From a checkpoint of a small mixture-of-experts model trained on Wikipedia.
Experts: 64 SwiGLU neurons an expert, 1 pick a token, a shared expert of 64 neurons.
Training: a variant of Adam for the experts, 402M tokens, 5227 steps.
Below are experts of layer 7 (counted from 0) of a mixture-of-experts language model. Rows are named router (the router's row for the expert), gate (a neuron's input weights, with its number), up (a neuron's input weights, with its number) and show model dimensions 0-127. Each number is 50 + 15 x the weight over its row's rms, rounded and kept within 0 to 99.
After each expert's rows: a language model's description of what the expert responds to. This comes from a sample of Wikipedia text that the model never trained on.

# expert 0
router:69 29 73 73 25 59 43 35 52 61 44 53 30 28 39 44 35 73 63 47 50 36 49 31 51 45 34 67 44 64 39 73 75 41 65 26 59 63 60 40 36 45 59 42 38 21 27 69 48 64 49 49 42 41 34 70 69 65 45 58 51 51 45 69 63 35 42 49 56 49 73 74 57 54 44 46 49 45 70 51 66 54 42 40 32 65 51 25 24 40 30 43 67 63 49 59 28 50 27 66 75 71 45 63 78 75 62 71 50 45 66 23 16 41 39 34 73 56 53 60 40 30 59 46 15 44 64 58
gate0:74 58 31 58 54 53 72 49 51 48 49 11 99 28 49 50 53 86 99 57 50 52 50 53 13 24 51 44 47 76 10 49 49 35 49 46 32 51 32 48 77 53 48 57 50 75 54 54 49 52 52 42 37 23 49 35 56 54 46 36 53 47 51 52 95 50 47 55 50 38 43 51 53 59 54 36 79 62 50 63 45 54 49 56 29 26 41 40 49 40 54 44 56 38 72 55 49 59 48 51 51 55 51 52 50 32 40 52 45 28 25 32 39 41 43 72 54 50 41 58 48 80 43 60 44 50 71 36
up0:52 23 50 50 53 50 67 54 48 47 56 34 48 41 50 48 52 33 35 48 41 00 67 52 52 48 85 17 50 49 50 51 61 46 66 55 32 53 52 49 41 50 86 42 59 50 67 43 50 50 50 44 60 50 38 40 66 50 46 47 51 32 81 50 64 36 48 50 60 48 43 99 38 42 51 14 51 62 61 59 99 47 47 58 61 67 20 52 49 52 51 39 26 53 72 40 49 51 47 48 57 66 47 53 35 48 61 42 52 36 20 61 63 46 95 31 67 56 50 50 22 55 31 41 32 51 49 38
Word-internal pieces like ur, ar, our, igh, ow after a consonant, as in windsurfer, slurred, neighbouring, Southern.

# expert 15
router:60 25 57 50 44 77 41 36 31 53 37 30 49 34 34 28 46 72 56 66 39 49 76 32 41 41 21 75 65 55 40 63 81 40 60 32 76 60 69 50 26 65 78 41 39 44 46 60 43 55 38 58 51 41 26 68 65 57 41 33 59 69 38 76 62 31 43 30 27 19 70 67 42 73 56 42 57 66 65 48 71 61 33 39 27 68 54 49 28 32 41 26 70 49 44 57 35 65 49 53 60 58 46 57 53 52 68 51 34 31 68 44 36 36 31 27 60 61 61 74 46 47 58 36 39 69 61 58
gate0:49 45 49 46 51 72 38 50 32 69 54 49 39 23 25 66 55 50 65 34 54 39 46 48 57 50 47 70 59 45 50 48 75 50 51 62 59 43 46 50 48 43 51 50 16 53 29 70 35 54 60 49 32 54 41 43 57 49 49 97 43 23 40 54 67 51 44 31 74 10 39 36 78 50 63 72 63 42 53 51 33 51 54 39 52 64 58 50 30 46 87 53 56 46 51 53 55 54 46 46 77 46 34 31 51 43 51 81 70 99 56 66 64 35 42 74 54 54 47 21 71 65 55 38 47 43 78 49
up0:41 50 46 54 38 54 56 57 47 47 67 58 38 49 48 20 38 45 53 52 55 51 61 07 50 42 94 52 54 50 56 49 40 39 55 20 59 49 56 30 42 38 44 37 31 48 44 41 81 38 52 22 61 51 52 08 51 52 63 51 50 53 51 35 50 08 51 50 47 61 24 75 57 26 32 74 54 50 49 51 57 09 54 50 58 81 64 44 46 49 39 48 27 50 72 55 55 83 50 41 50 50 40 47 52 66 67 66 53 52 51 45 54 53 06 71 68 83 44 66 50 58 47 50 27 39 50 63
Single lowercase letters starting a word after the, a, of or and, mostly in scientific prose: h-ydrogen, m-ice, m-arrow, e-ach.

# expert 23
router:50 42 70 49 23 64 49 30 34 69 45 36 37 34 42 33 52 62 82 61 44 39 68 50 56 52 36 60 72 46 52 50 75 29 49 29 76 50 64 36 26 58 70 21 38 39 44 58 54 47 50 68 44 21 46 72 78 79 21 57 60 53 41 55 52 26 52 29 40 19 60 62 36 62 63 40 69 44 46 50 66 67 39 42 25 53 65 40 27 45 28 50 59 77 38 48 33 46 34 77 53 59 37 60 56 67 70 63 37 31 65 35 51 38 24 41 65 70 70 63 43 49 64 45 52 54 71 47
gate0:44 23 61 82 28 50 51 74 45 49 39 33 62 42 53 49 51 75 59 19 05 43 33 27 55 50 60 54 40 58 50 44 97 60 40 70 68 50 49 34 47 50 51 50 48 44 17 47 49 57 44 69 52 55 51 51 54 63 64 45 37 47 66 47 45 10 48 77 51 51 31 50 12 49 26 41 53 51 65 46 49 53 40 40 57 51 65 61 48 51 26 80 52 62 48 48 61 48 57 41 14 55 38 66 61 54 44 47 44 85 53 89 53 60 71 55 66 51 48 44 52 68 55 73 50 52 63 49
up0:58 66 33 50 63 73 51 15 66 51 51 38 48 00 50 27 50 45 46 50 40 74 53 51 40 52 95 48 47 48 34 68 38 56 60 50 52 48 93 31 42 56 57 58 68 52 51 60 62 46 61 62 50 29 50 28 40 46 79 50 70 67 46 56 43 04 49 50 50 50 50 25 47 26 45 48 55 53 55 66 54 78 49 26 49 73 47 52 61 33 48 43 74 50 45 41 38 53 52 47 50 47 65 45 34 34 69 42 49 67 37 51 33 48 24 37 25 66 52 51 84 46 80 45 62 50 40 50
Capital letters inside abbreviations and country codes in sports tables, such as IND, CHN, CZE, NBA, ATP, plus US, States and II.

# expert 18
router:50 40 63 64 38 70 49 29 33 69 34 42 31 28 22 45 52 62 63 66 48 36 68 32 33 29 17 71 69 58 32 59 62 50 49 48 47 64 53 35 44 63 71 50 42 38 45 55 45 63 30 67 35 42 26 72 58 76 35 32 59 57 45 63 76 34 43 34 26 38 58 58 28 63 62 42 61 48 48 24 55 67 41 36 53 61 52 36 50 32 45 34 55 77 42 61 55 68 51 53 69 67 34 68 71 69 79 49 37 35 71 25 28 20 36 42 41 69 62 62 47 30 58 47 46 55 64 80
gate0:50 50 50 52 39 50 54 46 53 20 50 51 50 67 49 61 48 50 64 47 99 53 47 53 39 52 47 50 49 55 39 43 68 64 69 48 48 49 39 42 54 51 51 39 42 57 61 48 53 48 76 63 55 51 32 43 22 45 31 42 29 82 69 49 65 48 44 44 64 51 73 99 53 43 46 56 49 39 49 80 50 13 45 48 08 50 34 54 52 57 48 49 91 37 49 50 50 33 49 37 40 86 51 56 50 29 41 51 46 39 43 56 70 56 63 39 51 48 54 50 51 49 28 50 79 37 50 71
up0:50 43 50 50 53 70 51 49 49 28 46 50 54 48 51 49 57 50 49 50 51 43 33 53 70 19 44 49 49 37 33 40 41 29 64 63 50 35 33 36 20 55 50 45 47 59 47 50 44 79 47 37 50 54 21 61 50 49 58 50 30 48 45 57 60 48 60 57 84 43 80 69 29 52 62 51 32 50 52 47 50 45 71 53 46 64 49 50 49 52 26 99 40 05 72 44 50 54 51 68 99 67 50 84 39 34 65 50 43 43 50 58 86 50 50 43 44 47 49 66 50 83 52 41 57 52 69 71
Determiners the, a, an, his, its, their, this starting noun phrases, mostly after prepositions or at sentence start.

# expert 12
router:66 22 57 48 25 76 29 49 27 59 39 49 48 42 32 11 39 59 59 71 39 37 65 26 36 48 14 72 63 63 44 72 51 39 64 33 63 52 64 37 41 67 57 45 42 47 49 57 38 59 35 74 41 41 36 70 50 61 41 28 67 57 37 78 73 37 40 33 51 34 53 52 37 64 62 51 72 48 65 32 77 64 46 41 37 53 60 29 55 35 41 31 75 70 36 70 45 52 30 74 70 76 21 47 70 65 61 59 50 41 45 49 39 45 28 37 49 58 67 55 37 42 67 46 46 67 72 52
gate0:52 21 50 50 24 53 48 50 24 92 47 50 41 50 45 51 41 50 50 29 51 50 52 50 66 61 18 48 32 50 42 12 19 99 48 45 44 50 45 52 52 49 51 57 51 46 62 49 58 66 54 65 49 41 70 67 60 46 57 72 50 20 41 54 48 51 53 61 47 88 49 47 57 30 39 56 62 47 53 50 49 61 64 23 59 49 49 30 51 50 69 49 29 66 13 80 50 51 32 49 49 51 61 45 52 66 67 53 50 65 50 51 51 44 65 61 47 50 49 47 56 80 53 43 40 17 21 55
up0:51 03 49 32 27 50 50 30 00 84 50 45 50 50 24 48 31 54 52 35 49 50 49 44 74 47 30 42 49 53 39 52 43 75 49 40 48 51 52 37 58 43 94 57 50 33 49 38 53 50 77 97 34 56 55 67 50 43 56 53 50 66 41 48 67 43 59 53 45 56 50 51 51 38 50 49 64 50 43 51 74 74 53 45 33 49 48 37 54 46 58 58 37 53 55 45 50 53 42 53 50 95 59 43 71 75 62 54 53 50 50 52 43 47 24 43 67 55 39 61 50 72 69 39 42 50 49 46
Paragraph breaks after sentence-final periods or closing parentheses, and == heading markers around section titles in Wikipedia articles.

# expert 4
router:71 48 69 65 31 75 37 33 24 51 20 45 50 36 44 24 46 79 63 63 50 31 77 39 43 40 46 80 57 48 41 77 54 28 55 44 59 66 55 45 28 74 71 47 26 44 39 56 46 58 39 64 40 51 43 79 56 80 25 34 63 70 46 60 56 36 30 27 27 50 63 49 29 61 62 33 59 59 69 43 68 58 37 32 45 67 69 33 33 41 21 45 59 62 45 75 32 57 41 55 60 56 34 53 49 57 75 54 46 34 58 41 32 41 44 43 77 56 65 62 42 49 50 20 50 63 62 55
gate0:51 44 68 38 89 44 49 50 50 50 38 33 49 29 50 58 60 69 49 38 49 44 50 49 31 51 24 92 51 55 53 19 49 50 49 55 64 50 49 49 46 71 02 50 49 49 50 49 50 48 50 50 59 09 51 58 46 47 44 40 49 09 57 64 47 52 13 48 50 48 94 45 48 50 00 38 52 70 51 50 50 51 47 51 66 28 51 68 61 52 13 67 45 60 54 64 50 43 63 47 50 50 44 51 53 46 31 52 45 49 81 31 55 58 35 34 51 50 49 60 52 50 79 51 46 79 57 49
up0:55 49 63 58 33 28 34 28 45 50 49 60 51 50 51 11 20 52 40 55 51 37 51 46 36 15 34 34 65 49 49 52 50 15 63 32 73 45 07 54 62 45 41 50 12 68 54 63 56 48 59 50 49 89 64 52 53 45 48 53 68 67 50 44 14 47 65 50 37 52 75 67 40 49 46 31 31 19 67 42 36 50 49 45 47 72 77 55 47 46 82 46 63 52 51 24 34 64 55 63 52 71 60 48 48 68 35 50 48 44 52 50 45 66 53 10 46 50 51 54 20 50 50 56 64 51 60 44
Bare space tokens and signs (+, −, $, –) in table cells or after colons, directly before numbers like years, scores, degrees.

# expert 14
router:51 36 63 49 27 65 28 40 44 55 29 43 38 32 45 41 38 59 62 60 45 35 68 49 35 41 30 63 68 78 46 56 46 39 50 46 57 55 63 29 28 65 66 34 25 39 50 69 37 60 44 59 29 24 50 58 74 64 31 28 60 66 51 46 78 39 32 40 37 50 73 59 51 71 81 45 77 74 63 39 48 56 32 51 37 61 70 42 36 30 41 45 49 51 58 59 36 67 22 77 51 60 20 57 50 58 58 68 31 49 55 35 29 32 64 36 73 60 57 69 24 41 59 44 31 71 65 79
gate0:50 49 51 68 64 57 46 51 48 52 49 00 53 49 50 44 43 45 77 64 58 99 51 50 44 63 50 52 45 53 48 47 43 52 78 46 55 51 90 57 61 98 49 51 51 61 51 49 17 66 50 22 55 48 50 48 33 38 42 69 80 53 52 56 56 49 38 47 58 55 42 55 78 51 50 49 86 50 72 57 47 38 54 49 41 40 31 44 52 49 35 21 56 53 55 27 72 61 27 45 34 50 52 04 48 55 43 51 60 43 23 56 57 40 50 41 57 48 48 52 49 49 24 49 30 59 73 53
up0:50 52 50 50 58 48 55 51 55 16 45 44 64 31 49 54 65 49 49 32 47 22 31 50 58 49 97 32 61 38 45 43 51 37 31 51 47 46 48 52 54 55 50 57 45 56 54 16 51 57 74 26 25 67 59 37 57 52 74 50 52 64 37 60 32 39 13 48 76 71 50 54 55 52 65 49 48 40 63 56 50 49 36 46 50 54 45 51 12 22 52 40 69 51 68 36 40 54 50 14 53 55 73 35 50 50 68 49 73 81 56 54 54 39 43 32 99 57 48 50 53 72 60 84 30 50 30 39
First pieces of words starting with d, D, st, St, ind, ad, often after hyphens or articles: main-draw, million-dollar, drums.

# expert 20
router:50 23 72 52 40 77 42 40 27 50 41 36 43 26 27 34 36 52 78 64 46 49 81 35 39 39 19 68 62 60 39 60 56 35 60 43 62 72 71 49 22 63 70 25 50 33 45 60 43 51 43 47 45 42 49 78 64 60 37 43 58 80 36 75 65 34 25 50 34 37 65 60 37 63 61 34 57 56 65 38 59 73 46 36 23 75 52 34 51 29 33 28 61 59 47 71 35 52 38 63 57 71 34 51 56 59 51 53 43 32 71 50 53 37 42 34 55 72 65 79 36 39 73 36 48 52 57 66
gate0:50 53 75 52 50 42 27 51 79 74 50 56 51 53 26 53 44 52 44 48 88 42 50 42 72 22 67 50 67 45 78 49 50 12 50 25 51 55 51 57 54 33 58 12 51 28 48 73 72 49 26 50 53 56 60 26 58 50 52 52 55 52 46 68 44 44 50 50 44 72 41 64 55 39 47 75 35 21 61 50 50 73 24 58 63 91 70 36 46 48 21 46 46 55 70 54 50 47 52 50 46 55 50 45 24 49 52 05 65 61 50 50 41 50 73 50 76 55 60 54 42 34 77 51 51 50 70 50
up0:48 41 45 49 50 65 70 49 42 54 46 53 60 52 51 44 89 47 50 60 53 50 00 50 44 26 49 57 53 49 67 28 77 56 50 76 71 57 60 50 39 64 50 59 50 65 56 53 50 55 51 51 36 34 29 47 54 49 49 33 53 39 68 45 59 84 28 51 62 25 31 35 58 51 61 40 45 61 48 99 73 02 73 47 77 50 28 50 18 46 65 65 47 47 48 39 50 65 33 48 60 38 52 51 62 48 59 47 50 51 44 46 40 52 39 70 24 50 30 35 51 55 08 55 47 50 52 51
Closing quotes and parentheses ending song titles or asides, commas, and clause-linking words like and, but, which, there, it.

# expert 7
router:58 40 64 50 49 76 45 39 35 61 34 51 38 26 34 16 56 82 80 57 44 42 53 37 51 46 35 49 71 61 48 77 71 29 50 36 63 69 70 43 40 68 64 36 48 22 46 59 36 54 43 62 47 36 31 65 59 76 35 35 58 59 37 58 76 23 46 40 45 25 58 70 53 64 57 37 62 56 53 44 58 67 25 41 35 66 47 37 39 28 28 46 58 52 46 62 37 75 44 59 62 66 27 69 51 56 65 57 44 47 73 35 49 32 24 33 69 61 54 54 27 49 59 19 40 58 71 79
gate0:49 51 47 69 69 34 52 42 45 40 54 50 50 50 38 55 48 37 48 34 49 52 50 37 50 44 54 52 99 21 44 63 37 34 33 77 52 34 27 65 50 56 49 90 61 43 51 47 56 51 52 47 70 67 60 31 19 37 50 44 47 48 44 60 77 53 20 50 53 33 48 35 51 60 59 34 57 00 50 50 48 34 99 39 51 87 62 49 56 49 56 64 34 49 54 52 48 32 59 38 51 51 47 36 50 45 51 51 68 57 38 68 77 77 53 21 55 72 47 50 46 43 64 50 52 62 53 49
up0:42 65 50 47 55 50 50 32 51 51 47 50 41 58 20 55 56 20 30 50 83 62 49 41 42 49 28 50 52 41 61 75 59 64 52 50 84 53 50 15 50 46 50 50 49 45 51 71 29 59 49 44 48 35 19 60 32 65 50 69 54 59 56 58 52 64 37 48 50 79 56 50 43 69 79 64 75 56 64 63 57 50 54 46 46 84 49 51 55 49 45 52 50 49 47 59 49 15 48 46 55 48 43 74 49 42 31 53 49 49 49 71 49 72 00 52 54 53 50 48 29 48 46 49 00 49 51 50
Digits in the middle or end of numbers, after decimal points or other digits, in lengths, durations, densities, money and table statistics.

# expert 9
router:68 40 57 56 31 82 32 46 27 62 27 35 48 35 45 32 38 65 54 69 50 33 65 39 31 47 26 73 69 74 47 66 60 50 61 45 66 63 60 37 27 63 74 34 39 24 47 60 34 60 33 54 36 45 43 81 55 52 35 50 64 67 39 60 59 45 26 27 30 45 74 67 30 66 54 39 58 70 50 42 78 65 39 29 36 55 50 38 22 41 36 46 65 48 41 59 40 70 45 68 45 64 39 69 57 76 64 59 38 47 65 31 48 26 29 50 72 53 67 71 29 41 59 34 40 63 64 60
gate0:45 51 49 24 31 63 58 50 47 62 43 63 53 50 56 52 56 62 38 91 52 55 52 49 53 54 43 26 36 99 47 61 51 99 52 17 59 44 31 38 40 20 33 47 17 39 40 46 48 59 58 53 50 50 42 57 63 53 66 44 83 64 49 49 45 50 63 50 47 67 48 71 54 71 50 49 52 65 32 14 51 47 61 50 64 42 40 49 51 44 44 59 54 33 61 46 71 56 72 29 50 55 28 59 43 71 50 32 39 53 59 50 74 17 36 53 50 23 70 40 28 50 43 53 51 29 54 63
up0:75 51 17 50 57 50 27 51 62 37 51 52 27 56 50 73 36 52 50 48 58 99 57 36 43 57 28 24 30 51 27 71 46 50 53 54 47 46 46 52 51 51 63 57 50 61 52 72 52 49 67 48 53 55 56 31 44 42 51 48 56 51 50 50 51 41 99 49 65 51 52 48 50 43 50 50 47 50 49 50 56 51 14 84 33 64 56 61 57 38 49 43 50 50 44 50 50 70 40 51 50 58 73 55 49 50 96 58 74 55 43 31 50 45 49 35 49 38 71 53 52 45 49 12 18 58 46 99
First digit of years, ranks and numbered table rows, such as 1 in 1992 or 2 in 2023, plus word starts like part, man, re, pre.

# expert 6
router:67 39 80 55 33 57 45 37 55 51 41 28 54 36 18 35 61 60 67 60 42 35 56 50 38 29 55 62 56 53 39 63 64 40 60 44 53 50 54 51 35 66 42 31 50 40 36 50 33 57 52 77 28 56 32 67 49 67 26 33 51 62 22 81 60 42 43 43 28 25 49 49 47 62 77 20 65 57 68 44 54 73 28 37 38 72 65 44 44 47 51 27 66 49 46 58 13 50 45 60 79 77 49 70 53 66 63 62 50 39 60 21 31 25 43 49 57 51 78 55 34 31 54 33 31 66 59 71
gate0:55 50 57 60 34 19 50 63 37 43 43 42 54 50 63 51 67 44 53 59 45 50 50 86 63 53 31 50 96 39 66 56 45 47 08 35 53 53 49 71 26 48 42 77 51 52 47 50 29 52 54 56 49 42 50 50 47 56 51 47 52 51 48 66 54 58 45 25 47 41 49 54 34 50 70 41 70 43 54 57 49 64 60 72 90 52 65 39 56 46 81 05 49 49 99 37 13 49 52 41 48 45 48 35 51 83 50 63 69 62 61 33 48 65 61 52 48 51 40 29 36 45 14 40 42 54 56 40
up0:51 29 54 66 43 53 67 50 58 74 53 44 69 38 59 63 54 47 50 72 52 42 32 51 43 50 53 50 49 37 56 54 55 50 41 52 54 48 78 73 47 52 42 48 53 68 89 38 53 50 49 49 78 52 30 27 51 58 37 59 69 54 52 50 97 49 16 38 50 44 36 50 44 68 56 34 61 51 71 99 44 44 50 90 40 47 49 15 40 51 49 24 45 30 59 49 55 48 52 51 74 53 52 48 37 41 50 37 57 51 49 50 48 51 42 18 52 50 66 13 52 30 29 50 07 50 51 39
Middle pieces of learned adjectives and nouns such as ic, al, il, ac, ial before -ity, -ation, -ly: capability, accuracy, trigonometry.

# expert 22
router:46 26 80 62 43 61 38 38 27 56 43 40 33 42 35 41 55 70 74 79 48 47 82 39 46 35 34 76 60 56 51 75 67 54 64 30 61 58 75 45 36 66 56 25 42 39 50 70 40 56 23 68 32 36 41 75 68 56 30 45 61 41 32 51 68 31 40 29 34 33 52 63 22 67 64 41 66 67 60 24 66 49 46 19 52 69 63 42 50 45 48 44 46 63 27 64 37 56 31 56 52 48 49 64 63 70 48 54 53 30 73 35 37 29 43 28 73 75 63 59 29 41 62 39 46 52 58 56
gate0:49 53 21 27 56 47 39 41 49 52 48 51 48 46 71 51 48 65 43 48 55 50 55 67 37 63 48 52 52 48 41 87 58 50 70 52 49 62 49 37 49 51 44 42 67 54 40 69 24 50 65 63 34 62 50 28 46 60 37 77 49 34 50 48 50 00 64 29 39 41 63 49 48 49 19 20 83 50 48 51 51 51 59 50 50 69 53 54 50 81 78 55 46 65 53 49 53 58 40 60 56 59 54 51 49 45 49 09 42 46 43 48 48 66 50 27 51 47 34 41 15 00 46 51 88 56 63 70
up0:46 14 49 72 53 50 45 52 36 74 23 50 59 36 52 51 52 32 54 67 15 43 67 49 53 43 33 54 47 22 49 48 53 51 38 72 51 45 55 55 48 49 51 49 52 65 57 45 33 49 54 31 90 50 54 61 39 45 32 36 38 49 40 22 51 47 39 52 69 54 61 23 70 00 25 05 55 52 32 52 29 52 57 47 57 29 59 51 50 64 58 73 50 41 43 50 48 17 53 44 50 80 52 54 62 59 50 45 52 53 58 73 46 59 52 48 42 59 99 54 76 72 43 48 69 49 48 51
Occupation and genre nouns in biographies and entertainment articles: American, television, film, song, album, football, and credit words like by.

# expert 10
router:64 20 64 49 38 56 61 33 28 58 31 49 37 34 36 42 37 61 65 67 46 53 66 50 44 49 45 47 78 64 29 81 68 47 74 41 80 82 50 43 28 51 58 47 43 30 40 55 41 48 35 60 23 27 23 45 60 63 25 26 59 45 30 59 45 50 43 33 46 43 62 78 40 70 70 29 69 52 76 47 73 77 39 48 39 52 62 45 47 38 50 33 49 67 28 59 42 61 40 51 76 63 45 63 69 71 59 54 33 49 72 47 32 24 53 42 55 62 63 71 45 22 58 35 33 58 59 49
gate0:52 50 41 92 35 49 11 51 50 27 38 50 44 59 51 50 52 43 48 43 55 62 52 51 94 49 49 57 51 52 48 81 50 75 39 55 51 52 76 68 60 83 47 55 55 47 57 37 53 50 53 61 57 33 68 80 36 47 29 48 45 63 49 64 58 58 28 78 43 48 43 63 52 40 13 51 36 72 51 70 54 45 44 51 45 25 30 51 54 58 53 47 35 17 07 50 46 51 51 56 00 49 59 27 61 44 44 85 48 50 39 29 48 51 57 35 49 57 51 49 48 43 48 48 63 45 22 47
up0:49 33 75 23 85 30 50 49 37 46 42 47 34 66 59 53 51 50 51 34 48 50 94 59 51 30 52 39 56 79 52 86 49 55 38 80 36 99 50 54 55 66 73 54 41 22 52 50 39 50 49 60 48 39 54 59 50 78 19 14 53 55 50 77 49 79 40 48 50 68 65 50 27 51 50 82 50 40 21 75 52 44 46 48 34 46 53 29 72 57 53 71 39 61 35 54 50 71 49 51 48 53 43 46 51 52 57 47 63 77 43 45 48 53 48 48 52 51 34 48 47 53 22 50 40 52 41 51
Past-tense and participle endings -ed, -ing, -ated completing verbs in narrative prose, plus whole verbs like used, made, won.

# expert 16
router:81 21 61 69 54 70 48 34 33 71 34 43 49 33 46 43 25 65 66 47 34 38 54 51 57 35 38 49 75 63 33 51 59 37 74 36 61 64 64 21 44 64 68 31 36 48 38 70 31 73 50 50 30 36 41 55 56 60 47 49 63 53 19 57 73 40 24 47 19 45 50 81 38 63 83 37 67 80 52 44 54 46 40 35 44 68 63 51 27 45 35 52 57 49 53 57 17 55 57 68 57 48 22 58 52 50 79 69 37 33 57 42 42 46 46 34 48 55 66 52 41 43 41 46 46 72 68 80
gate0:50 48 55 46 76 29 16 30 99 25 49 47 50 52 70 53 67 77 60 34 27 50 77 50 62 46 47 26 48 47 50 39 50 62 60 50 47 46 52 35 49 38 44 52 43 50 51 15 62 50 47 51 52 60 29 45 50 52 53 66 50 50 51 48 43 31 57 64 19 49 59 01 41 68 50 54 52 59 29 49 57 50 80 40 54 49 61 50 50 18 72 29 49 84 35 57 73 49 36 51 67 51 18 82 33 51 33 60 63 18 24 53 49 60 52 48 46 51 52 57 66 46 46 58 50 51 59 50
up0:49 96 47 55 49 51 75 38 49 46 48 51 44 64 51 75 55 63 38 58 52 72 70 74 68 60 48 51 68 27 80 51 47 51 56 11 44 48 75 44 40 45 40 52 48 50 45 08 51 49 43 53 50 32 42 49 83 62 39 50 82 29 25 47 25 50 57 27 50 41 55 31 62 66 68 49 45 50 38 49 21 66 55 45 62 52 51 44 50 72 16 56 51 51 55 50 52 39 61 53 47 46 72 60 53 55 21 50 43 06 53 41 50 70 45 36 50 25 43 49 49 49 42 68 41 59 24 81
Consonant pieces such as v, c, p, sc, ph, iv, inside or starting Latinate words like private, volcanic, versions, spectroscopy.

# expert 5
router:62 37 70 54 39 71 39 23 27 67 32 48 50 47 33 36 56 77 54 75 39 35 72 30 42 26 18 55 68 57 51 63 64 28 53 50 81 48 54 49 20 56 61 28 28 36 45 59 57 51 44 78 49 40 37 80 54 62 42 35 62 68 40 51 54 39 32 38 36 40 68 63 36 72 59 34 57 69 61 35 63 63 47 30 39 74 55 50 34 38 49 36 56 51 40 57 44 69 36 66 59 65 40 66 55 63 78 59 22 40 66 42 37 47 37 30 52 71 76 80 40 29 55 31 48 54 59 47
gate0:73 68 47 52 42 36 34 27 57 43 50 37 60 50 46 61 50 00 46 77 37 50 67 38 90 62 53 77 85 49 45 58 57 30 47 60 50 49 49 50 35 45 45 50 64 50 26 78 49 50 59 54 56 28 94 33 50 26 57 39 63 50 57 49 61 53 49 69 43 45 53 49 22 60 47 27 37 33 50 67 56 53 27 38 62 43 61 71 55 70 89 43 37 59 06 66 50 48 37 56 47 57 44 65 38 50 74 59 47 47 50 64 45 50 64 47 39 21 45 43 53 54 64 50 26 52 48 36
up0:48 67 49 58 54 50 70 83 47 57 48 47 48 53 40 53 51 69 50 35 51 68 36 62 50 63 95 48 51 45 47 45 30 67 50 21 77 50 80 32 52 68 46 72 46 59 40 36 39 49 31 52 33 55 43 65 50 50 51 51 64 00 58 72 56 81 23 36 71 44 51 52 37 43 58 78 05 53 49 50 50 47 81 28 16 61 76 56 50 72 50 46 47 22 65 67 52 45 52 45 37 50 45 46 50 41 35 42 50 53 40 52 43 55 49 54 57 78 44 31 50 50 51 47 40 49 49 55
Prepositions such as of, for, on, against, during, plus table pipes, colons and score or date digits in sports results and dated lists.

# expert 21
router:65 35 77 50 23 52 50 25 30 62 42 39 50 40 49 36 39 60 69 72 26 31 62 46 39 34 46 66 55 65 56 58 63 41 45 38 69 61 70 35 35 60 56 25 41 52 41 61 44 74 39 69 25 26 43 89 85 64 41 38 64 69 36 67 52 49 31 39 31 40 72 47 50 39 65 19 49 61 57 53 58 69 26 35 40 53 42 42 40 29 22 39 52 64 47 60 39 55 33 63 64 82 44 58 72 53 57 69 20 56 82 28 43 53 40 53 51 58 62 60 35 40 65 36 50 55 49 61
gate0:53 42 70 32 36 45 66 66 47 40 47 85 50 49 13 51 42 10 67 56 52 55 45 50 79 53 62 50 53 46 70 49 37 44 37 43 56 45 89 06 28 52 89 70 48 56 58 53 59 53 57 61 52 47 41 47 76 36 62 24 63 73 64 58 30 56 53 21 62 53 47 49 54 52 58 38 40 70 80 49 22 55 38 39 47 41 60 48 57 48 48 44 48 52 51 31 36 51 51 39 51 64 50 48 39 32 44 56 32 56 54 46 50 34 54 52 40 54 71 63 52 81 99 49 36 62 73 42
up0:22 55 44 33 58 56 21 55 56 23 49 69 58 55 45 37 56 48 15 50 52 56 63 43 67 35 61 50 43 62 44 57 50 50 47 59 58 53 61 48 86 61 48 46 26 50 49 52 69 46 50 99 35 70 53 40 28 52 59 20 52 68 91 15 54 46 51 42 35 48 45 35 60 50 49 45 57 81 50 24 30 53 47 34 52 43 51 47 52 49 57 71 59 40 57 18 50 40 49 41 51 38 20 50 64 50 48 54 56 47 39 20 81 48 44 50 47 42 53 47 25 32 90 72 52 35 67 52
Pieces inside personal first names after their initial letter, such as G-il-bert, J-ul-ia, J-ord-i, Th-om-as, plus whole names like John and William.

# expert 3
router:52 27 79 48 48 48 38 32 61 66 43 36 45 42 33 40 43 82 47 62 39 43 62 43 37 39 44 70 73 56 55 74 61 24 54 43 45 83 43 50 41 49 58 15 34 30 37 59 48 50 21 58 23 26 38 64 65 63 54 53 64 78 41 52 70 46 41 38 43 33 71 61 45 59 52 36 53 68 55 42 73 71 50 50 46 80 64 46 33 34 46 38 62 48 31 68 28 58 25 49 63 45 39 53 55 67 66 52 55 23 72 49 38 41 32 32 60 81 55 69 30 49 57 17 49 68 60 72
gate0:47 58 45 54 67 32 50 71 56 84 53 57 71 50 50 79 43 73 50 71 84 28 68 21 57 55 51 60 46 49 42 44 49 47 81 50 41 55 43 46 29 18 48 21 31 50 46 47 65 51 41 50 50 45 68 08 48 94 40 46 64 45 59 42 90 39 55 50 46 16 20 45 56 50 49 49 49 58 46 50 43 57 48 75 52 53 70 61 58 39 51 14 60 48 43 46 50 59 43 72 50 57 52 43 47 60 49 55 42 30 64 52 66 52 46 45 58 50 46 54 24 50 37 30 62 79 14 44
up0:52 59 50 42 57 39 61 53 12 57 65 15 39 53 56 56 51 48 73 51 52 49 49 54 72 51 63 50 43 48 78 49 45 58 54 51 58 50 49 60 50 42 40 16 60 61 18 36 53 50 27 54 36 32 61 51 42 37 50 49 68 54 84 49 41 46 45 51 46 53 42 20 51 52 57 50 56 32 24 50 33 64 52 44 67 39 68 74 34 65 50 42 77 46 57 43 00 03 21 61 71 37 55 52 79 50 35 53 52 39 56 42 58 61 44 63 50 13 52 44 51 52 53 48 43 51 53 83
Pieces with l, L or el inside names and words such as Bratis-l-ava, Flood-l-ight, Huddersf-ield, plus compass and place parts like York, North, East.